python train.py --hidden_size=160 --experts_per_token=8 --hidden_act="squared_relu" --routed_scale=1.0 --groups_per_token=3 --lr_router=0.000381 --norm_eps=1e-06 --optimizer="soap_variant" --learning_rate=0.0045 --max_seq_len=512
Below are experts of layer 11 (counted from 0) of a mixture-of-experts language model. Rows are named router (the router's row for the expert), down (a neuron's output weights, with its number) and show model dimensions 0-159. Each number is 128 + 24 x the weight over its row's rms, rounded and kept within 0 to 255. Numbers have three digits each.
After each expert's rows: a language model's description of what the expert responds to. This comes from a sample of Wikipedia text that the model never trained on.

# expert 59
router:093213130079081156148162129111121123117098137123127121118121145121125136128148099142124124138111108071113122120140146124086134127139137115172103109089099120149124129095138077127112149124108097151139113172125163138100126124124173118092160188116159120135146149160141150083142117143118136115124122138154128135108142144114124116124146154117120102167081136126141137088133138123072119111089088099140157091169173097087141151177114097109132137155142126115163125134120143110137159138122135
down0:186124114149149142144144104131114155122143133107126154113153136136108133091134164140119183141098150061151145132146110164144130161144112116123150110136145130092131150180129158094139105063135089166136137099079082112133135140103109123106140137170125136117154110148127130130125123103126100117105159159152124140096120138109140112150171130141131125139149103144105118168115116099125153123100108176125170117112143077109182116111121105132109116169166117121117112153094120100113141136091071
Forms of be and have (was, is, were, been, has) after a subject, plus opening quote marks and -ably adverbs.

# expert 54
router:105121176146130090162106121167145141110159142099120091147105115120127164101098130123144103113187141120107118128131164111144147096136129147144141142113148118141129114091114122152155141088102133132083075088144097131082106138137114134136124133148136108117112105092142166114109107119164171104150134139158133104107123143153117168170121136159128155111131162081147103142102132144163135115144154161164138147121146118180148080152118131122159139081143172131136143145085108097170125167134152
down0:140101119099139157118099177107106134113133133130098149134161146102138098140122108120123119096122102114093135108148126104117121093162153133156100143193157127145136100158142131119139144075109124104128151125136102108122120155096150150122085154102118084100125087112169163122111141083153111130120142117168127178135142129164126115115136089137168096094146125132159113127154147155120116113148132149110119173153076118180177121140133146127111134107128162096129081115145166116161141162082146
First words of multiword names after pipes or line breaks in chart and sports tables, such as New Zealand, Super League, plus heading markers.

# expert 63
router:138138132138148116128124097090109162147109116111130140126118090135099141123110116143139100125119141144156152109107110099151111144113089145069137169142115138091118135146112111111136153116110147133109128107128130167125102095102127110164104087143125141137149129150133079129123089123137130085123104129132145155136117153113120079179066105102179151107090181163133095137135146083111145159117179127138117106132106087119070140122106157153094146168177123133094130140145104133145121145150086
down2:136142105179101093126122137180092137135136166171142135116173111109139085094119105152151124107125110160106133099135118159152118104136149104113106129145149120107143132143134132122161135157137130076121117125122109125082158141127116166119122149096133104156161142134154138124152151141101122103127133149139080094115094146110123101156138151082128112147140157180112114129129146151155170108189114111132123076121079176112150114111118097124125095125129095137102117155149164186141121095160116
Capital letters inside acronyms like TMC, HKSAR, AZE, EBU, and syllables inside transliterated Asian names like Qianwei.

# expert 32
router:167098112173148156129109171105173118121117159124113145122102108140131170158113082109142136145148109112162100085135111174132121160088082106150126148116126098141109120138126102151132136117123127127114143113148185098100094154147106148123144139069082106120120124156106157132137123153085156165140129113115155118161099139143164125127118124180112132127140103135115150136155127116078108165131151090147143135176129124111123133152135069123137078097108141073112152129146137143148139133125134
down1:120168145179144119120169118083115138116126122117121120159172111162129147116145122122118159165135108110133137126104119137133144173119147150123128114099089098139097099133113134122135153160121200179086154136144133114174161091157091150147138160126102145096099151100081136111119117162161101153128124089105107106117127131139132122133125115123073108131158119146148128155100115085150181111111154142120125129143152088103101104131108174103158094170095101096125128100125129114136136134109122
Line breaks and short syllables such as be, He, fe, Me starting or inside words, often in table cells: beque(athed), She(ep), Heat.

# expert 33
router:138142123154142155122102147152131169133099147131127146159123122130123133122114116148148159125088122127117167128145109150097139146154142162146134106119112106127127115148128129113129119157123147133190142125168112144111128097158146121129130118084122118129126137129099128122132105122123142075094136164086169152145118104147160109104117113112159093137191069090156128120137110123089133086091124177088082159155142136109157158142116168142100198122148115157118132134178138096165079143119145
down0:132100144119101123097126097122134117126126161116105141138134109119177100129124149124123133147102089139171117098106131126095131159117137132150135066139127154137153130135136131131110117094092142159133131152108136136134137146091088140134106134138164136118102185141130160135146128152143136158095137123169080125102154105138105154184144146130123089239091199132114110103146156085107111150145144125103132133129125124135088152146107124127151109133115134096120109151080135129105093126126141
Capital first letters starting names or table cells after pipes, line breaks or dashes, like H-ilda, H-ogarth, S-ailing, and taxonomy infobox entries.

# expert 17
router:112161132106093149162111082113184111120153136110124129184099148132157109143168129178096108155116125153149111100098094101158096105114115135150150106156127127118143151162111118104127124088147147145095061149130111115128086159135099150133121127158130113132119146141124183131122095110072105100135148173146137124141120134122155145101143101103133123118112095139131165129126070141120086155137157142121121142083110178115120141132140118172097112109115100138089113153119162127115121143123120
down0:111140126162132092098175130170116140152123099091110127166131169137115144134158163125143143106194102100104138067162161122175128085120135164147122144168094167162124139116157133131119110129079101113075144149142188132138123118095091117118134120071138107145107103106130115133133124135153092136112160118091127109139123115136146106142132126147142108158140107087147152122139136127111138107123093126160156084138128133111102110123116117167139108115118149088144132107180121143145112120132156
The piece id inside words (idea, idle, Cnidaria), plus digits, commas and decimal points inside numeric tables and vote counts.

# expert 14
router:136139085159132116120141165108131125089138118107154096106118157132149064118163146072129135134136114156090087115146126136160136151173119126134102187111067157124130141118093107116121138122164173137150129088137124126166122131069167173133147122136112160127130119105143162143111126133123123150143108138099085130170105158112160117135136113122127149128090133133131127118152135136089130160100149110125107100125125168095107144085148145106157124123112128158092129119076154180140108110139126
down2:100099146100102109137109117140121146112139147117106151123122131115152112083122151127073154092141106154106171107154123157137134127158136159135130162108125094113129132096142140092114117191133145174124117119131103097131124161131084109065075105155133143106131133148120115122119083121161183109176138141105138155120096109143127137167155149131113153126114148122134181153137165092138137121163119169128145150110146098111105121111146098058150143107105165150125119150092145119141137121122118
Digits, decimal points and thousands commas in statistics tables, election results, percentages and dates, such as 77.3%, 216.04, 41,611.

# expert 16
router:105174146109098124130127120174120145104132098095141133130096081107157119095124108152087118101106149109106124156145148095145119124106155143141155115101113117114085135136129168097123204107128116117108103101098094094114108145148114111115124132104138122173133116109141170093118118146157144095107096111107111112123120171178117094152108128145111132096168145104128092176108111113167138093153147179078124125135122118142137088158108138150142144144121150173146155156141135134145153153136114
down0:139122140160136141136154182115162135088136106113146124097134135155156111162131127130100141115143132135143130161118074125109118111115106106193095097107097127128146133119111123153103144130166141142111081097151115123133133160159096165140098151148134147101110116156139120167120080141125096109156173157147132113120115160116084104190102118136178117152139119100099115112139093112118109152156119095080138112160169143106119088118091122121133110109075143128146139114159114119118174135111152
Function words and quantifiers like the, of, some, several, many, and period or region adjectives such as Early, Later, Northern.

# expert 4
router:121152128111165134102139167109101173122104149099119152168098106171092128156174134127106154106145086137103151096105138120117140156127116136153124094132141119108120152088125151128128115114118138141149141130140112146131108086084122104130135154105119083162138105154122149128118120108109099154086119097124119153110107104114152140158117103131122136141142122125082117161113128099117116129157082125168105094102175106149186185072121121146112100095140124109106143137170152135105127154180167
down0:131086148152117158157104107156175147164142149185128124146125121107155175109092149101119109125124121111140145110140115131148118135132123123151138150100137092119143126098130095113044109153138145156127144138112173103144116136153141098131128119121145120160084117123114090121110117108150130143093148128151126141151142113125117154121178079079181151135144138148102095125114136159085088146148081144153128152111162114178146142138124140136121122121118131125153092060096105104113128144129095
Early pieces of unusual names and surnames (Eibeler, Ziff, Golfarancini), plus decimal points in coordinates and periods or commas after initials.

# expert 48
router:160072098176142128103121131098105143164117140109165105141125116133161136165065138086145104110131097152138146113115132102130094142111087179110146118084136130096113123127119112131101104137125177157129147108096165138130104167116136108166150107160138113116159125134145108124118149106157108118130100126104135172139165150136172093121077155113181138120106149118097080156131130123099162152155123107120097124125087119146089152129109138152130134130138174140106142123114094132109101141147129
down1:123136105137154173159127122128115105098145108090138136138070140146095141143134106054137129123138109116129148068097110135128110125108123161158140145089118105096153155103135142129146095117132163112124124107135123105108141109133136132122110070164140064128149114109100115146112135122122121111086114141193138119134121163156107112158100142128123159143121126127143157143106140134116118146106091158069151193121158123149144143174171148144114140157159119142138162120122141158156120121102164
Syllable pieces inside Indian, Indonesian, Thai, Korean or Georgian names, such as Chandur-k-ar, Raj-in-ikanth, Akhal-k-alaki.

# expert 13
router:127137152117061105137141114171125096091065142161155151179123121187127108100122127129080119122119160114110101114128139079171125108135139081128182128128113119111114113121188145126117123161127086154154161136131126120133124157106167091105140127145131103175140146119082143127116111086137126119143087150163163167123126102114154114166165133127118081134113162145163168089129105124151123138132139128152128144133147097119110130117122140132114117120119137102146145156108156147123141102136147
down23:114122115147170172090094130125128098122073196128130130112108130101135146146134109122122155104167095115111142116078099116092112146116148135145135067060155135106164162124115120154132131143145175121118105110121119121135097120109125131125130141156114116153110182153119114128159132131130143103148129165162102138124157147121134118147137133127127150102169120115137074151132104123114116065132136098115105158143121128080154118143120135107147128174127110115104120172151080166148126175142143
Word-start stems like nut-, oper-, regul-, impro-, and passive auxiliaries after is/are/to, e.g. "N|ut|rition", "been", "be", "highly".

# expert 3
router:132147114110131135143164157073166133136166126123107103111119135115124085160120106106139086101123091118144134118160113122125128118144105091147079182156114162134109133130129109106122133138197089180106135112142141175141129148122139160087109127128163138108147143086083103141092082139116154150119088112135123153149113107142119119087125100094143133130156117118155159100145101095123137083099160150135112147110161159120143117131145106119109167148129144153086151156132117157144158154127102
down2:132129119130139129144125125101140136119101133081136132134138119151132141127153176122122122156119134151149099126130091146082085158099133114142142146121125133161126115125099088123115131100149116154068153162111088116109143087130145137098152158162119119171095102101121104163130102095143145148139125155133122134150117144147145074117105100180114132143178150132132086114131157115111117101072091162137170180141118150161110112106116091100086166122137163144115118113169133138096125112179118
Leading year pieces like 201, 199, 197 after in, dashes or commas, plus table pipes, periods and list line breaks.

# expert 41
router:179143118127083121103136096139158117122171123117116139136159127096160142102126152138129123134143106128175119097105150125145128099113115104096121175104133137101136118084148127143118128143097112088090127132127102088120159119113093174141111122154143161104137160114079116154128179142166154145099147146109138141118144143152130151147134148118185129139121094159143138153119126120115141131094144159143187139083095129100145105130125161177107090150091126117089139095107132102141079133112088
down1:151151140116106129123103089139113135114145182114108124129114135116112120131123117150118098137128109139109078076146079133165123146108106119117111097166137152129130116106168131113148102104087179098094117169121124117112183154133129128121127136147115148155107173175122137165139103101134114157161163180147136110110115152138168126150109129126132125089101136090164138104095140145138092098082108154183080161108150118128128100122147143137126133129171165122109124124149161110143109134139176
Middle pieces of words like be-aut-y, arg-ument, mod, birth, plus stray punctuation such as %, ; and == in lists.

# expert 24
router:131133142092156102136125109148109137148157135141130088138158076142136166144157093108130135115147116113131138165153150139154158104131093145096154103123116096144138137155153126111121136151105154113111097056128137141134097132120160164157135112105124199102114112107098132124107147135164124133157113167151084180130131106134141107137133164131119141083148137108113100147095135140129163105131120162101129098123147106130153091075114116119106150142111153121156166142185141163105087165125141
down1:147140101132094161116109174112121128162144138140110151119134121065128140140156151124152084127103148117123159069151157119126118117143173139115119148121154116125131159173123130133175128101143121099129157185127120087135198161088115135142112150131133159088106155138144140109152147108127129103136081085140119129147144099139110141143131091124138160151111123106155134137131121077094149113137145129140102156143147099128110118128172070146112131110145122141146080102077109119113082146131114
Articles and possessives before a noun phrase, mostly "the", also a, his, their, its, as in species descriptions: the antennae, the forewings.

# expert 22
router:123107120155115136166085158037138137162165140122128119094120152155143119166115141143102112085131096133164138118136085124114140128137119074165161132128126145141131135136112129120113105140074170137141104178137110101116147132132110131137119103097074092123185165133112140120110151130115137127091183143090110098108132136134117156124136159093130094104122104136134123095103121108101136158156109118124164123117120147102113127107117147135077148089138155119184136126140143124115127148163106
down0:156142116160113116132129145089118143157096174165146075171094109163151167088138146132109111094150155132134118170143123118116131125120115081144120081180131117133122122145156120114115120175139151149147142133142178129071127092100108114124114086090162108129154127143134124095159115129110128140138138127075162125092097150150148125128127124126132106119149102129132139114142116115115178142137067138166070131116121140131099141141138117139168148094101128099149138100096114109149128163141161
Word pieces containing w, especially the w inside compounds like hardware and swimwear, plus tw, sw, ew fragments.

# expert 49
router:149076125136168099096159094096149152110114146088133130106078147120120092125117170126100110089138135146136165143141131098113139126121110148091140155106145142116154097167146107140143146159095132116162102125125126154155156070084130152121097094146141148129135099158134102111170126118117132105180153149126112095150090128122140146118109096159163161102125129122103121139095150141102132148109098143114116165104110105122109163147155105172130120125135114101117090119126132152185080158126152
down0:144153179136114131078157137095133131120139178116102145134144130159134130164124104136143149106105139089110140108076132157112141144135112124127137113132148139050093130115141111128085119119115128156114136131077096100108153107127097137141145119126141112148102085120110133183095139154132105105128124115165151154126170155116169147134144147154149145152153140149123152091124190107156102114092144114111128100112140112110137150124165102123140110123153096084150169080076116150118150154111127
Capital letters and pieces in month abbreviations and non-English names inside tables, e.g. "Jul" in climate tables, "Tang Y|i", "Sjö|str|öm".

# expert 51
router:153157113148109150146110118146137160103154126113144103127102154153106150171088109126132177135116138122143151101149096123182116169169136139116142096125127120151126168156148124106125120164145136077143095169086110145144114157133122128139139109151121109102124155130123128154101128165099142135127181096105147092118147128111105119058111140114133128113105124124089088066127093117107080148110136109084079110096167153136131113168143138106158147149128157119148128126145125114116150161133107
down1:106112128134124110124116168148135116158155099098113150092147156118116120149111156107132157118118125155171129088144122114140114156131128157134129130117121136101148105077088124115131100129135131107065133146140164109109129079091148154088126158118087100115104140146127169150122117133116132138141145143124108151169092123108134161140153123138100159086101138067134145138141148112108100144137153131104150136166162115074145101138110131138085131137152121179168116094130122158157120213147117
First letters of nouns after the or a, such as h-enchmen, h-ospital, h-air, g-irl, plus sentence-ending periods and Ch/Sh name starts.

# expert 57
router:075155100170118135161129131138158160172130150155164124094094136106092135155150126131139092093098168111135131094125109106138106120155125177085149066181111110138151111121126143091140096176132123143122087126124146155158122153125113125127105144131120149147130179139124083120120141126101147152161110109119087131147140122161119134095119121103122102101116151132105120120111153145125128132093140128113127152124148096121090102097102138180139141164115175171141125160159131133095156165135113
down1:110163128133131144116136159087118149154148114125125202106117145084122152135111092119097149128110139137144141147102118118104125161151108108119117138120149173171129134115109105145126067136126107107106146119139137129136147069112149126166127141134145131104100089054150128182093102140122139123157166142109112143132127142136131151133104101074075109126122114121157151134131138103123194169124122117104123109109128135149132159126105123128140113159104106144149121150094152083126108132194121
Sentence-final periods and paragraph breaks, especially line breaks right after == section headings ==, plus Sh, Sch, Nich name starts.